Weights of a small mixture-of-experts language model, trained from scratch on English Wikipedia.
Size: 9 layers, width 256, vocabulary 32000, 77M parameters.
Experts: 192 experts in each of 9 layers, 4 picks a token, a sigmoid router, a shared expert of 256 neurons.
Below are experts of layer 2 (counted from 0) of a mixture-of-experts language model. Rows are named router (the router's row for the expert), up (a neuron's input weights, with its number) and show model dimensions 0-255. Each number is 500 + 40 x the weight over its row's rms, rounded and kept within 0 to 999. Numbers have three digits each.
Before each expert's rows: a language model's description of what the expert responds to. This comes from a sample of Wikipedia text that the model never trained on.

# expert 32
Germanic given names
router:462554480505470538534546536452410521523464477561516480504548515510426445509495509582502492461460500559488474504491450506442528452503519502516590498461421379526538564544562442559544424518653532465508505473512418483544513495494445505463520482522516498471480472450495541532479508550418536530454517543410498545526467547487475516516503504396517451541468499477486559502558482488558462424392483481524468483477488532520491538452573513537512427513442466525574512518506497528529550506480498464525464534454478508475495536507517467573501497477473495482535493553519402498553499469602449514484519499455469444416497553516492485519462490427499518508527523522485473526491496529492441538486517527532445511523537534480498468426479543496443514511537478465570466482446500484501521536442549
up0:506528495397500547564592473418501535500453490508545523489433473433499522511532472554515470471518518518473552481489407501591432568550535529497588503416533439498503536403493503502449466499503506506454476431566461490505479569535583450597502518548428440503515500486463518468521466494466539545470446457488570526581522506441455531516608522490529500564482469484583500490562491518437507470479465505535517478489557520518528544513503540542515473458538467497509520514568434497531503436510520499486441435473525485461439449491469459550478491572492448469488464518521440524522523542568524452488531518497429520495494548536430441512527510481552510422520483507489521393498584544521488495498520460518521472469580554509486506516465529507506526526487439472491473472524515467458502523480493
up1:507532441471505450510555504466491567490436523487515555566488491421495531524478546493491477459521497446540601552525401514615543533475439467534527475535492460512482545451545494464528511508486511579504556437450480466534473565495420492557468475533463476521486491502381563537517480538519518548550535558530465423565521497480428529550493491550522470545484495514535475532477508440538447509493493476487440474472507477490473475472541527446464517499590503483544475493589520502515450560467403510474440494486485434545443420487454531508508450505561475469535487512528470501600456483535553507496462539515530454481544551475543553527477460508496499486509584491493527478486456488534542530486480442590513478491471562443511453577403544502497469537444494500465539471478520502523443501477528
up2:506492519473550407539487612483555588507472485504460478495519477423511481572522507494513426493507517511509475478490396530512427491459510505500519494441552466594488515442495520507482500506547466470434446463574441511528550531478489498542429526458555483413611510476508488524504527565487548541422491547498573523521495488441540570488520487442483518544466458520572532508542501507513452471485487473475518479522486466430501409481521548489464440491463499512524495526556517490512497505482536472529517571475481533392426548466489437512471456514444468467469534513486476501459517560506506452494619530486472442513515575461549513503486524454495533529496521531435437450494484560479545447544568522435489459558478542465492543581477468531498529466467496534535465510461468487549472426482507
up3:533453503388524415434505569437538499488557476500514540465482458490528535516488492543479523496520576530503493446511499497547471507532476482546533496514528504498507542451467458472539457448564518477479499414582547506453544545483525554473440490527524507559533471509439575487506498499461486511454456531474475475463498516517457510454585547475480492497477503527483465477566494553498499482554570551475404453492450538510509475476466468498432565508543479513524502521508442416490500513482503512511461507502517466396426465555444618478547499487509621520512449470503487560471441526486435414462450541532522490521437537523470555584520438519492515552551452528584543495441540489454469499503479481518507483530542614496523486476456483499510507462450545486522482504577555513473436538495486
up4:477509551498417547477469530508434568501507509539556423538492547430475463573473497456577500543470525475502487499568511482510500429531530533484526475488445518591536430553524458518450503532554438544485437517553452488523425512540501538492414550523478445439522539543525491451463498532556485460431504539490545463504509629512457544510529488579492534533486525469536424484531482453501461462492526497480532499519562441507517495517553522449504521628500473417505535520506524489534472533552468447464450515458474530457464502531465501493501528465465431476476531463488479536580511521607482441459515494516432474474574512510521552490456507489487480440508555476508412561475522512504490479460491481484475485516466495459483483518484471496487535534435531582518469595423501481510425454510526
up5:520471482490500569578532486490531478502471398469555512523519529478474496491481488449463528463534550501520460442442504454523451450434484429479509526543454587568443480429474459507444534554520468496468561478562524525474499551561485489485435501480444450526456506509508530578547543544504454506504501521484457473486519466535475447563463459541466554525480545557439568509538486424560588515485514578510501466473504473516550531506470471537494459560467485470536475521537520479540465513478448555513511540561510423518439486523520509459545512574487506449445515460540470518564411533494527499498484539513460495497479527407567498614575501496489443489515513502482478463463496476524523512526492486553509495482473555431444461506452447482549485429428493500432458540457420564508538449510576
up6:496483455498548474522530486461514470527472511503481515483534491463565561501504488521495488486458550484510511484509410473533576556405482498471530481487510488519479544454497485430526473451514555544472535436445496575541483551541511500585526508491494516507517539485463620486537412580445450501460488475471504454478437538518536511495460473474516565552519493537587503519562541501548515463554467535467476509497426489447494483511449469520409479500527412439568525547554455475478487493436559428549552493457430494492448426487502533451515496554541529461506470540549440532483542491462508467441500588528539431467549584433557506549489466518510477511540554533570503453453568492512572482497538501495500531507498510480427453510475477537515517443420488534515523531539486481483452509399501
up7:513448510510533516540527505430493520500495477450479512444509448508546527495470546509442411500479503570497518470454441427527536460424470466491527482476491561555486549410464488478470479481523555462499485519518493546487481591506487508505541541448496498474525426476478525569546536601572494486481477502514487463601539512505471597521486496533472555465494450541532545436506543577473493502496499522449572449525537468467542516453417511499536492510491456448508543556602520476486458488492507499536435582468465510451465539426475476526512558571446503469451534526499499454511436489421506538538547494576485480462473531486468480491513490489585484543530573485482494510471474454503580494469462514491558473543533492506367434511509434521488457507419498516509468524487484477534572456458554
up8:498408516498538535532540487482467512536492454484529466465513519489484502497454486514473507507492560522446483447467407497557483520408507451411544473424454452558535476503530482489486433426426598510496482470524548562474462552436490500508520528467560458484526506456444511558529488521537455416469421501571516465539484497510508487441561494542496552488558483535426539482553534506524499464535515549477524522520500450526534508458550496516505489482493464458481496558503483518574474459530450487542494552531524436452408515466491543490505577588540548510447451500513499521522529540482509579518553488462444473536516549515515521527503428519496471525581528501507460525449490482528541444573462495479508488483502502438482474462472425534548464498446592468455430521437445492595545514416551
up9:521458524499472491553560509490484548513496423521498516499516510530521489517464532589400382463533483606442527497500494525526541478471488452454533459492508527568526485479515533535513430590503562450464519500565504519515488552460505580474478488457491441481492486517440512572567540490481507440394468515474467470530583451542468465617507543525452552464475496483531562491514504565481504509492534514514526533547440468504464521510490490539481499568441517487467568550562430462451451462511482544560507560567496489525474518490444471497570495542454521436455485566470459553491463515473470478439520500502516452518489512412540514488492504439574464482534521541471492467446532441542488489534532462512556522489555484456496466548498432473510443428494513538445478534452437509534512553471533
up10:485501527536483516594512482410508580495452492473504516573424513477465485486481605546524513453533508488472513469560422479492489492494497495460563498469481476501601454491524524505430457519457510473454434525576462503525487617475500540483484499514462448490477540537474529487555503452528487513441389512517489533515570494525495538560496467432477532520487534449562539533579501520496514511513483510515487459448566455461512547508563516568468523466456477493458479528525461558430404485550535489479483450497434498522423463470399473476467465545507527486534493498521539487545493549496508431443515506572433556528503604455478563497514524536510492468521531465505459459452429520508476502470534489462545523482385486467421454531452512523583521500501522495487531483509552486462501522462522
up11:536456466499488440608557512488443526457502493505466515478494489534509453526438388500504514498616494455479499509529489575540512485510554491568566507457523463531475503461513486498530444464517536460475497469449502567525480527503546477531484498523473494517412472535461540507438494569445513471495496486479554539557585499523467402499582589499491480478493417527554488471468593488507442499457514460464518456495503475477500498535488515567480540524506452534520531532533440553423484406504489482532481445525502495514431428562519515521469499525480529523531534542500462517610429510505486559470507487441492462430490479471482585527504520485507488416505510515607463439487547495516519455473540449532504518490525505452586512452484474538490476548482511559476479492469522581536442450430504
up12:534529544565441565510536456495464489479453504521540504535492481464483424461509499478485456456488554511506448463568517513487439476518511499499528506481477534542525456482519510493434533532508543471532422430530580481503452555518487604493467471447517466516511434504509482512523503525542427517543452473450523481447459412481513578488519555461491548493551443574567502471557388472574528441491520524565541512511547473545594502530544440483515487481536431509508505503491440521595485410463505482481466508552493505496480515571518476492500583452494509525546472441518470545513448501477514480433512535602526504470508563541495462503577492477531476473494513507402418526420478488525489500469489543503518515474555433484442466479423520521501477437524528501479451547453512547452526571539486
up13:509445498575478527551493518451526529522529470511557457505481485474461522444483536527480502455468537540462513485419421553517496482477447517419546474458513581558489481398500483454422452518410500541510549451572509537422468602488442526471489491456454481508516463487467503524518455543518480514463475512508558474478601516533445498502558469577448494498519519556519507470508565468482482461520510538516506489504547501479548481449459459537502481514503520442523490558529440484522457539469483525542494528492535437486463491525534484562527540536562511462437506507509463528519453473543477517627485458498477523502577529511528564527489546500500460435514548584526501445409492492507538510563485512519548478481506458488443399535515425519508523502478544509458420583462446561516461520434565
up14:519488540471457471544499503415509501481520513412493584506484502481476484483511445495517481540486552457499502416529451552446491420511467464505533474505582554507505549533516468495549474527525566513424550474544446552468528522469608480497495413486470526478502454499565567507535487451473415438456459496514536571526510490515503460580575567519527422437530471468450496452504526555459450467503521470508489539526547514481560528533434530559489449535491446493469485515523532481524495467489522480480486536565458510497506484574480499409540562451489541505501499531464533489546510468463469553451435538484491407471561475531528551457460495526541530391535498524474518496531561533601453441513494469487526530537528508489513512534543404450473501500480473548480460505572487523525520532452584
up15:591479531519518520570442479499571492462549435479491495443519574388482519588504494524556440434492537527512522455450498523468546525459525507509532509526474451550538489473526511499490556462521584459459518460509513531464525552486472586475461503450551476473487450493501485533545468548467463470411531511466461475474528504476483448537495496453490495492565422539556519442530480486527430491477445455428440454571445530528513427505473546487501564495468474488556507518639454443500454538503526533559507478538484473420465478570445537596475563480481497465541548494484522476574502535521499548439541507562520534492535569411477504542504528481508507491472478549475488466501473440557514491527456460515468450496544520544418524425446503516541539480505490496480495541488558530499477515480494
up16:474513439488500473615577526509503584507487462533496539502494494443526473571488550623505460446542475455500579532541486498509509543514463489531602522412527466571450502424488487504424491503545430538458512488515538518494458553500505573510418530476491433505498513457468475500521539467427492518364445549479521545495513503442497498517478508476476567556504514511540556517538534416527432428479503479500498476476544554532493542544539586598516474471526489511558482541567497474521457482496518488513529431424496489449475496480487422558511535534502478450541517523493536517520533466483520399481514559512508491467563518448519460528472512462504490419518514470458486457516496498543516498527525544539542499475556531460526519567433470503442532517506460454518465473452482451474470489473525
up17:543368500535480476547535516457511524543495491451526505542480527545438494529455545546496495463494495462455535455502401515535531482471506500431537481461548562563549468488596517480456392517514543567491527476492470605472495599524502538515496499464446451504464451461490508560526550494524396483526424514510569461529494462520455479501523535528448512463531493554488539423513509492568510423522541546487508501494516447496577537517496509575520480547509504461461476558537499490440451503432480555580502483460557471425501503445493485491496524529505502508470482495547492503556432538512532476456449525427415481480534505495523472598529491509503474443542512483498566521489515512559511470533465449419521532501505497427451442548472478516469494445432483474461465552436471522527476535492526
up18:491526428562512449495514590458417468558463478493443560484520528477477474520488509542494525422561515421516549535573484499491543478515438468540458510434465446516454512487525455504475488542491499489507499477521566506458467562535489580524439509540469481506487576489463466478530514537528509473445466534483548443535536486467414564466544463514440490539461535429567417544594542485528520436507504478447516591518517483565533548501512524445482435509525417515517546508488528555457453486523480438525447508479480479546455505426526501546458491507567424478540488486554445552543501481592551448471468520505449553482574514475506527529530522477513449528505556451545507485418497419453515475502417486535570494521528512483447507510493521508460531507418538483520509509461484431491520519474519
up19:508453502502481535521536461468552461473522408498512474539551495530485491464445444466528511522507494534464529471499488528580464523422504413470603448500492571540455520444542490463517474442513547481450536427533480536516466555529481554461520477416503445524486444471455546553491496524491475473433480483471495476512510469499493472575454498581477468547566513505469518451528585455522472515496596536462463506533498462501564514540490456542459460528452420458487492550500457443548466457463456559521565439541465459454476437480492577548476551552521520492451556527537469553507546495541480545524490475477540460506511556440508467578505489463469522454585516571544504523438523484539506485466568525519524497501441477394459451429531436500485523523487540521439555522453507516525491499443535
up20:491456543452475531504546524473503553500524445499534492515482493547503531492475535525439450446464492615431482554460458489508517571451443481473541449437516505532449426491526536480463441563408567560466550437519508484455508557477505541530497507472456472486530464450461496552570490495517499449458510546487530499515500464513449535536594494525375510463484496557491543481522481527485458488565552560439440490530484430559571518518502514535479503465458498495443494521516498444485509428508502558561463549551510454430449522489504502547482496554509528454488548549487452527507447492487541478477560556514493525508530515467507501603558574448584490450545486513469504463534528513537529459561489445524522443492523458493540448532451447522488487437494553451549391475482449503506538515463544
up21:550514538444565526490545515469505500477463497468536544513538535474486500568481461488556478411534522462504495523467407525509473467410501430483595506497502446532421446469517486481448473466470502522489492483444525604532452520471491541611482526487476453464551499430494553511478482563523518503552501629489475490562467478546423482498515502510500501521425445582500500475564544501573478468530496505495471446532524475515585465572483475511491453502474451518574516515493472509524416467538478489481516594480532451509391504456528523510489530556547576437519485540494470523440450507574523535463514503519469442548455501536518517515501450508527490473517532512490540489454526520440493482511502510508597457507542538450462465456464486485542499480429597494484477459489426514507523444475522
up22:502483493524535439548460474581413477513501512443487550527563471441497465468459380550558506482480521486502482489508506552411494533436549514502543522525530466514493485515584524531539459484496572545478463538442441564549496559512570562515502529571486502448421538521504527495461483510501460408452524519541503466499528509437509582412474515493423520489445465532452572524533520469540529443491498524420508395490464501492518473467459473490480472562486505466514434503485437580514461481515478442528448507517484514433544468491419564510503515541471499453529544467520492444489450481511528483409546550509494508474496511552534539571523509546568473467553545514497545460551507498530500466455421427443478486523491556456519542474490471454470560511548525483521472539487484498472537547480558
up23:464446507449434537543567551454456532443506463490522527491476541544516473502451481534435472418567492556491475599538431477495470527425499506458547450437478482542480444479542462507484501493424538523519476527517543471497494552517543501519519504553460475461495516470466472537491513510550471428465483493448541446523524444548461526508550453588443455486491537559468524453488517512549429524517566548507487440482503408526587532564448474540465453466475474486537556556550509469469525445495501535541509485492480451474457467463494537500489495530499568503520520516545472548485466496504452507452516596528484498514550531457552500552504552532535438456581598493511558492483535523550478471501429558513555458523533447468556485441466501571481469522532486486514475511425464419559561525429541
up24:527477499496478538554555521451515547507543422490432496559485548456536590489397563508439505478477581529492475508463437535550454434500426499473525486455449530526519453506469499484507461469494541560522553474525535516490546517535535553505516514512491390496469509454424461482522478524568548556482428510540496507555524525531459530517477509471498536476535494442579532495484493521515510514497509531471513518488496463485553513508541476532549462502560499464518531583487534484499446513536513523516468489482518449465512518441529526509514523425504561432538413509548456517518411527524461453504416511618473485488499512487507511506493496532507443496560489480537468459403504546494525452554506495516555500449467493494497399492525441460534447475345555568420449530491506520490558499491552
up25:442410488444500470426506474453465485534496484493532490478563479548523477535462508601526540477490493527523523508492468518551565559479536437464509489519507469527562532480522495503557436440494571487434501464486499493496462539473489489593532590481513601466532505511492568523595514526548523405439444542486513503539483549460528524502500563491476500471571393536523551481559483499576449575526506515459484451491543479533473519454507483550515460464474490497509487530536491490489406463455477513478573468499467521455475526465468465513489502524472502486515476519528478495487529502458539474431491557478477516482501517408471461495495408438584486547515524582473541496517445470447525543466489509515546522491527549481446491494415400523501501507522563484419489494543466546521514490373520
up26:572437513538423466511600535489543517507482390462492461466491508454496522502488536508463443433537556563455469509485469423551454510490429522474551471431506507551511470464474521476474497498454549478464483493496516579436425552466498583536488533475447477528471475467445482544560532545501502472479450538513513538532579480472471481549549529522424565523517468521514537482537509488505498529502498542469512516514453444471548508496482507537476473525517527433534579515519466482504464474505472612533477524543609451445492466458526491550581497569480588478475505524506469551566397509553528468499522492522472545491504584451514487553548504517578495464532471490478508434462533448511505494549481457526542455464575512482507447523511465481515439495453538533471414439446470499537535493471541
up27:529514517480488407511514501472534523464452498572508510471482488483479496557525522544459436516522542475514528495479422479518506436480551529479496499461515537581497401451559477496464568514494441495538541539507462515437455527489441537492483455525525484452580461457549505589555561549530482515526501533534526498472488514414449554509472507491561518556459473520520544462575518490469445493544487540463459487491464513486545462411477453421440551482432563540550559553536515453463567561501463485506576497461480443468510536437521422562488502521506474495479542554531428472519521531560608551492506476466493525405488522509519442467472471444490498515459487487426499417521438476476471510579477498488537511472461517465459480604479514481512491567502460517561436456503499457486468514491542
up28:501530469424546494573552508500456491549488422508511495523485537472506545478469526540469515420566441558478506556445472594492509467505460515506557543532513521566481450460472484571504518513477499540475553498450463459473440522504523484503437493499520535465495415477504581529506537545441452517421429567488496512542476488516457567475620521442516472495495511528448527441556449494592410564455486513461534515469529414485525579562490476568538441479494490526528549485498464523521483544571558554494503535510518528471450494455541491492533517559488547464487565454486461471515462409514440462486592571473495452518532460501536459535561493462541470492531464504470517496586518477504497448530433449523557516494466527488502478516519529536479503486498534502533457459412486421461499505503484
up29:519424498512513578552528509467558507550491476487454462519474554538470481445460499561469492530467498502475516478409421572542498547461458453475545503483494493525586495491499490488499405519501579462432502473579485561518540583507498545498535416432525427541486447441427537528494460490479497507464424532509489465594585537546525561508509526479490501446558502493523519481549488509478522487521474539467460509547527492427550534456579518557505462422510472502530471551507498530523489455525483519542477467577468440416412496526480517525528499549498559483473529545486470512542531530460530545499487522469483538537538555549471494520499394475518478459497475542495528441458434528518571501520536455470506492468493507469483538495496445541495460547407562516462452497452471522538539497405551
up30:569505489512473474508548498527581543422479467478456499494478456482523478489550470533511532508445496532510529460527481490446405524505518541473590517545540447509485492479457503420494536522527452504520489465571527557449402503486469539576478539525521473450421471517449482485541519515457441563479523529498470537531543474461539602397516514463530647483449466550480479544483489489535507512515514513492486443434483470553570513472512449543551503477542526544568450552503518542553404524424550426527512463447485480502395434590456498496469511510437513537476519473510412530524534546561473527454464462485523489464499561463478560515464450519517519495495501511538532477459509498501478491485483481497514483518511493474524441471456486526555462485565492528534492557584515502503571455476531
up31:409494465521488458581591510397454573492483531524573462489429506442475460503485483580485478530521554482447551420498506476512560426489495506467584511488502465527505482468558508455528483567520481474505488382532488470483455627495526545584415477524418476506482476507477570484541524494486488489528382492470502497535549536543435493504504575484542480522471483432589475502606483486548456552482515509519469517469578509517514504479479503510541523552514492532445521526532474451471509465531542468523454454477529490493512586499431485564488477484496528498568451444457535514436464460485512494448543514534466507467466561503511519542481498502548475430549450489530471486494519493505517514506472478534487541504524549527499501553436540505506495483481432457489501522508495479513382536526519
up32:552480546470518469543559535503465461471525413445532491474550566490490506403446481511461455483502525491467480423495384508551467470490480487438573482429414503534506476517516504455510444516456499497508496425511543583476497555484485531489457485459513426471475554495451550533509496516542494441534441583474453457509529504558385517515509490485503484477541505444507532448559540511514512485535549562472474455521497496469536503509502450565528491483519477462497524559514474534486505433536448522561517513498501437529474494506497543454539541544536572454409468522494477541469463569466510539509431502515438422527572548556514511500496460511471417497583560536509480500465529519505501407522497462504562476505546499435504449414527486564508512441459596530458482532509476513537554483481541
up33:487483539480458429557575535548461514547523484474500576463453493521517470518474514459502521492576523489435552493435462401486431464493548470436513530523528569451501454408541509546475525474460471524498495531589506500484422483515481471514491464467496523484560479509461552461498544501509515585507420537560507537501505487512422528571526497539506591469441497514553506427598539474459463482513516508557508465503541429521477466454466554576487510497489458491562513520496447472538491480449493418517495505496465498497511428507519522446411554520497533443525475502543464526442528469491574419501552554474490502493491489457545477500462534536498503468519532526564504579459532531501588469500507552496530534389482533458528514538478465485474574486507475551453572514477508428525424525458501
up34:556439467460555547507565443513513531512518479406574422442493574518485541443452464543505464496494494483496585470440475505563483468487486457498519469514494577528493564457481477409484546462539515504481484390534485501547447552484561519517459487494448468503495491486479542551505569568467470567480444544490489498560463468570499536529559470527491481506522498523502557488517488454528519510540539503540490461445540506519517526484456456526434521503559401476549524527438453445570444446487527584603445476527491471541507469535509507512453500494559497515492403487536445453503448498460515520446456555470455496533479499442487493571508512502495509478536591575511531478543548500557531457482428472487482472490515428477468513495548465511487481567445506497441525539453527494532434448460522
up35:573422512487515531531485564471492534516475428445511493499477596519458561514417480491442493471534465451420585454442443544578470506481441435495559485506485510568470475540519441460541495508489504561525609481504486528470490492544520534528432478513427507541464426481444502548488484558494506495456479521484462514535528527482495489491518491474470520510539476467466557456496592444475425517495569498462447486543515449525544477542448471542474482499555514474529503589471447526519535454542542483591518547510498474511454458535544458518504452487437499487506548551499498548462499557474562548561501476485480530531514557474506541504424463491493418506556512488464553480526527523550464527467593458551517480523518499407551451472481451490516464501407531579484488491484483588495496454481528
up36:431492472478525501508534539416442524480515491483507475499474455470504453556525536522517493416534520531529502478477438547442495522521496461484575547428484471536495521503520484500461442498568486493392479446619558519478544562541523513531444474438503472490506484498483493521494538540441493547528393513471583523571537504444467496546498574551529520531484519438580556559548490483476521468495477470482463471482515538544517510512540539528449515501500525448567562543580466538479571453427546502496440393459518479432472485488488430523493489538548498516482488497517493565526557474511493549497520490442464498430523551490473528522496524456564440445515474521451434421557487476473487489465522515525506472489515569494545551494401503527416551556550491493471532534417495502475512478495546
up37:461492501533513501487475458480523604486457520571584502430529500477480595476483453496513531510469481516496538477572499488544504571506472427492607457470468531498506516493475469495475510516493559473484459471489451490518557521480460486551487454488527489531536552518543487471534500545451519474426504489458525556537527454408555504508470546492515466490503499462465562451510528578437460484480472513503571544528582494458550514480502504575480497466554447513482487517562448445526525461488450512551524495479462513463459504455491533464528511492561540442497489563437503486462451591480530473446518400529485549540472599581474529505472564525494499494529466532459434496471513441584445448514546441451499504560542565476450507461461456494516470450508556566463508456580530511520439526398507
up38:461500501485412509513527450500578532478444465534443509552513540430466501508466463495439527477440527520486527470529454491518450540469498528463502515527492504515526534524511520517434495552480516514482568513474442527492474534570428531522499451558507522542525436502477530518536429494528443508521462470487470578452487475423530534437531436499459573519473420467520541501518468474531506397490481522541449430510520451465506494444526518484514449444367543597519512538470433511503463480538501463560529470540497454471517588472564478476534533483497544520562455509509559527629484527531517479467537573459468526536512531461452502526505532529520468407470523497455527509515438542485520511496567510518494512465440472524450542528453487506575496542571553398513440540521489551491517491431520
up39:489486560486443459492467582554513520464518484482462512556512488466478482544482458556497526523519509542474524507499486506456422584473516449556570481457536462540458463456509581521509476436462526556468475499568504516512477480467441498515539402545469494495543515517378553517473491482431501471473495524453574431515527481479443556466562529453512555418459512573508504489586479472455519489516487501452570469489529437475489524468505549452433546454527460500497545510489505509478559462472589458511445486574510483404439417502409542519485469571502407512484570539516451530499591546506532535487526491447526493489584502424509525498495469443527548481481463529522459514530556531479527520474572492449510479494521517462559501536490478500499484515501500505555452520489448489477564489438534
up40:492471572525403437570504466490461498432467509542476539440529506486512499510512467496540499492510586435488524502586463576535466497503471432495580500548509488523498501511503478523464477534562431474488477473526447475554508555466536543562461544484481430475527503511440485481490431434466437538462432573483543544500500493524484552466416488491501484474547508498589499557542513458488461488471488489467453470521577531524465603457557483574519482445518513552490453542496481431500397564468524500519517523451479486498488635482517497508500463458466482416529495543531539495407474519538472581501534555510475499497498592469545516513491479511498523395581518480457430489535409467558544501511526505525494533489555485450497492549476530490544482493520494490458487538510508473463457491497526
up41:573429497489501503547522508465548502502446419448538481451502500498498512507433502501425471494487555526488471491485467530535508451447538479474565427543518553540444459424533486481475485517478513505489563563563531540472531489543445534455498531436449495498492504482485485543507556572483439410523476524496491532450577544536487492556494536579522554485506480507462549461572503479480522467582574559480531500499460462511531521487516421533474496594464467455501498534592462445509510477460464537521530496517499470520406505506520507484488569557498479490396473522502517521512431556450558509532535457546480499510481537450589513594507518507522429473533444566525450514467478473518517479521472460494560490464483516470493456510445408508459461484456494598493436519454435533550485477515585
up42:459464509543535534425548538599542503505447441532489536459543468464517480494511418468598515510500530438533411504481536523575433489471475479488499480545422521537570488517517427489541489467546522514485492498447494504468553495514406497524455509608516524546462548503469474507493522446526473491404513480517486504491508510487530494466572541478488456469565486475598447473542487447523537523491482520485564501532582520509525493568503478521485477453593451580446551518510553526556450522540492507534486495508450571548462625488549516530482527527455508487513454486480497451526456516523537560506485533540408509451509508543465485455495503460437530506540467510433504529513494511477488530477445488498450488541479489495451486535444463463525527466438621507431458488537458511482499484413473
up43:510451580497503563581552555502488547492435492456474508525543477442484535533482391556476497540478548506493461493449415580517476479448508474500546461473542492509535532447516528549544487527524491534497502542597477501462514561463554496545564458467526507468506470414470511520506499433470416462429465546565622556527534453474499506484542533489467569414488463569457516476543412524444512421484479503510471502516488497501494504440499550475537447443453516539507570503541518585526526520474472457483540523562478479434453504533501504515478529550438536551519553525490446508475478518464498472482611488479506482458459514529477480500455466481521483484506530547455462509598472566546489476518513481527531514464469493493538493531491499446476494526501454510487491463544421460510612472441526
up44:434501495437447559534519574505463500420544418453538448527530512426494423533457448464446416513527529572431484519561497489473401518453521526471538425465497547532464470492427513424500477476484535492459482508480526528506485509478487567498545499488491460488504557477429524528504458528529496494498476542494564554500525501486507502515531433465402535529479553531476519526507540475571503565560534491467542466493442434518598458485481459516503494547518504438519566535476462491523539520522522521527492566526514464470545495504510494507597508485507502497568518520512495491537521562520509462465433469563497489480502550467534430521508488520447468452583510481459566468509572445443521420518587486474521431447492471454514443470500466458525459474486562497483461472523533510521607487453584
up45:426463497482435471540593488464493532498451500536536491478450458492526409459496529651488463488524526568511525461485469521441486492512523532496511503452550489493582524439491491532517422527531527526435460413527543481504448571538567482556498520534385423510537528509477543517578546491451486480481413541537522534518555499448506567409569529499551461538459421468523562481527494566565508424509489497503484504484509461513494528470509460573520512555470484546502531529533472424492423401470509562515436478465490482463520477529492514508490502522505538458521489540528414501475506522609513499512484476526473535440524485464540513528496567463569495477525403553483494487466555476500465487461532478511535503473507547515523517477508500485462511496511500463511505566507515486503467536429531
up46:523477467508445478469594499515526542493459448478448473472512555548580484447399437536478520452549503547453426507449481578537512547494440468422515445475446518605497543510489455481483436481472556520526497501486480573462510505512519589432512529562459423480480523477434502525484462489503417453459488532543499532505549499537491493469559478501460476422506494497520595429556541493510533506520488525548495519565514454449567494522446440518519463517487447463498491552505461494526438524567444519564507507520540475493462474481531493497503488490519518489487434481544533543519489559488519508490502507504512503561531598552552480497501501587489472528565499521433530543503508480482485426555501524556555438483442492447483412537503443483558517443430540542474427506500457513552538476459529
up47:474479459502482491554575423478470539532491506547499562521545550488545434570478506629560503504522498515526595493508463610501543481524489436508549511475462497523544516455531518522516448552559488547408536421525499512509518546561494509526472520463454454493415479527487494497570556513451435507429444523438538471596530504451455504471470568479511486505527472449588503548555517480548460420463495489457490445466492511566516569534582522537482506548444497555506542516486477485469438488520509495522441406458482474489460549474508473548492512495473491464559498526507427501496505494564476500488513475493503482433522537483541497526501510479543512453543427476521426526554529502486471478454557467515513523485506611445531524490427466492464515493477522449449509533489465462486451493421530
up48:481484529446479496531543475451472487518536507479502540520511493418472422452486428596472494488540488478536469447476429498468474501507503479507551492477473461502470441502541484531517469501548496523417538516476549502517526607542535546551498510545440473500491531555491535495510555526517512508405436562495541509529580489464474555574499531546524516523574519488548514506585464510542440400516478504488442415451544517554505540508495516549472479435560465505555545499474482430496524435441515475511474427492527510502448478440581488518453549598501494493525533501505449504475464517469486571451451545510441517512523549497517486503517501521561511467539428471430492464564556474553496477484476427511517527454517597468487538464395444517510484506498485523470491509531500446465434487385499
up49:491525538458463497520544571384509490553417483494452441504499535419551529513482564548463476457549508471538512588543492550494517434487463470496511449500413526492481483495538484499516507445610512503560455539489464489478570494460551533538423500463479468432542549482522440466461551519483500493456434508442482483537557497438532550551555448484488467553472589447580558496509547504476486503522534470511520487501560526458512524470492492532422503501574474528521527517582515543479483533545505462511466588458453529508504490445553502402512548488571486466506480579504473506508516535557468437547523569522500464517547488558529520553494498486556447547511534480425478448448506435546505435497452488471509506563471504481510488452490552527473501508513498495490528473436494535489445569448562
up50:473459490544564514505557494493486526514464467463522501462496492506514493472431472560499489496493502529474478517396435501492509551468481459508564479477467534565533455504518479448469437457468580519515544501484556546462508603470485566523484459541466435553496503465493548547521475512487443484430445555467530543559534490569507547528516500509500559449466466540514593418591475535554482453502486534484466492484536483471567457484454486517490434500450485543479442563567497465541437483501477564559533534526510491387423452450556479501542456536492591447445519521500453512487387569535500515451511538531506488494498581563548497500475501532540479410543556533459523481462482461516525441474463543536514490501500497447500464534467493531533514485418501507550481513498464530546454430508554
up51:488467499507458533510465539467504503444509523399473422446536497470459473484496501554462486539503594498459476501532449522494558525457546530468510466581423461593527515549504441525550520519499555514516498427475474516492500519482461550506523528508497429557485527497496519449456549460488503469435462504480547430506448494481533616411522595550533540509480492494507458498535500497530506610522471496492450488511496516504562441494467563499496529537566551445493514530519512464562544446541487514432554488457457502413509575503437436539534594514476495515480479462559489538487531475491469455397481530497532574480526468440511552505503396549462435556508468488526481477457508447424568562511496495475484549536482505521563470542460478477547436518513483495539467533490481521508459455505480
up52:511531516494530529529511492441515569467447484411469432472462507433474401480434441521476455477602500534463525488514477541482553467458511528495563449490506536549556515452478537438552529580571547470510528506489523575426477481498511569474390455452498510570449446478505494478467562500519516531490528500561545523541603486562475506563466478560467494534508546494511501453496456508556493456498573479460490495469464487523508490458482530537459570547401490451507542524564438450485547501450546540517487500524523425392478471479525539544561504522464481482507503516509520576494448487526498477460449487545475567503514497476596571572491520516564507450520480471534465443453505463521518503523461514570520529492484534479436491508527457520491457525418474465500482515527491449513456484467509
up53:525548543504536506563527517468547608532415460517562467509534544433527474496525506567468500528558471546503461548512484488470515525494532460458615463489474497571460454458579510501458468461515492576479468521566487507445490543519533531480533540511494445500547546506504499522527513528484427542504493497523558492513490480449498461546551486421481579465456456520510552487562520504507517401477453457509488507487507488471517439452494574481419515496506484504528528503528444531506483519474575508493561488403516489432476505529426477519447571503566495463487564462469372513452441548517484410457559518483505532422492498475522462544461483482543488487500501462452467487509455487552534438485509508486495530450529543480500507587478535421517537547489501579570455443455491461529568456482513
up54:519499502484487461518543454443479489504543438400482478497459554435480510545491486494471435486538569542451427568515425478478532466456439515452606475513479572492534435536468428481462503529526487489467509490483578515493485542481535564540469492502517501512480514464465509503508490513492475472481434509493571476453537522562535529517521461529505496504533549500543496493560514562561500479550518556538546466509499428454561484543463462501517433547494492421529575574492480453442528455501508556515520537508573468440520465421528504555575426536501580515509440576561489563590427512531455436518499530561489506502572533493531526533507448499497457452566486494472484471466540437517462482523481528467559461489537509427461439471495438479551466469440540480505488488542432467523499494493569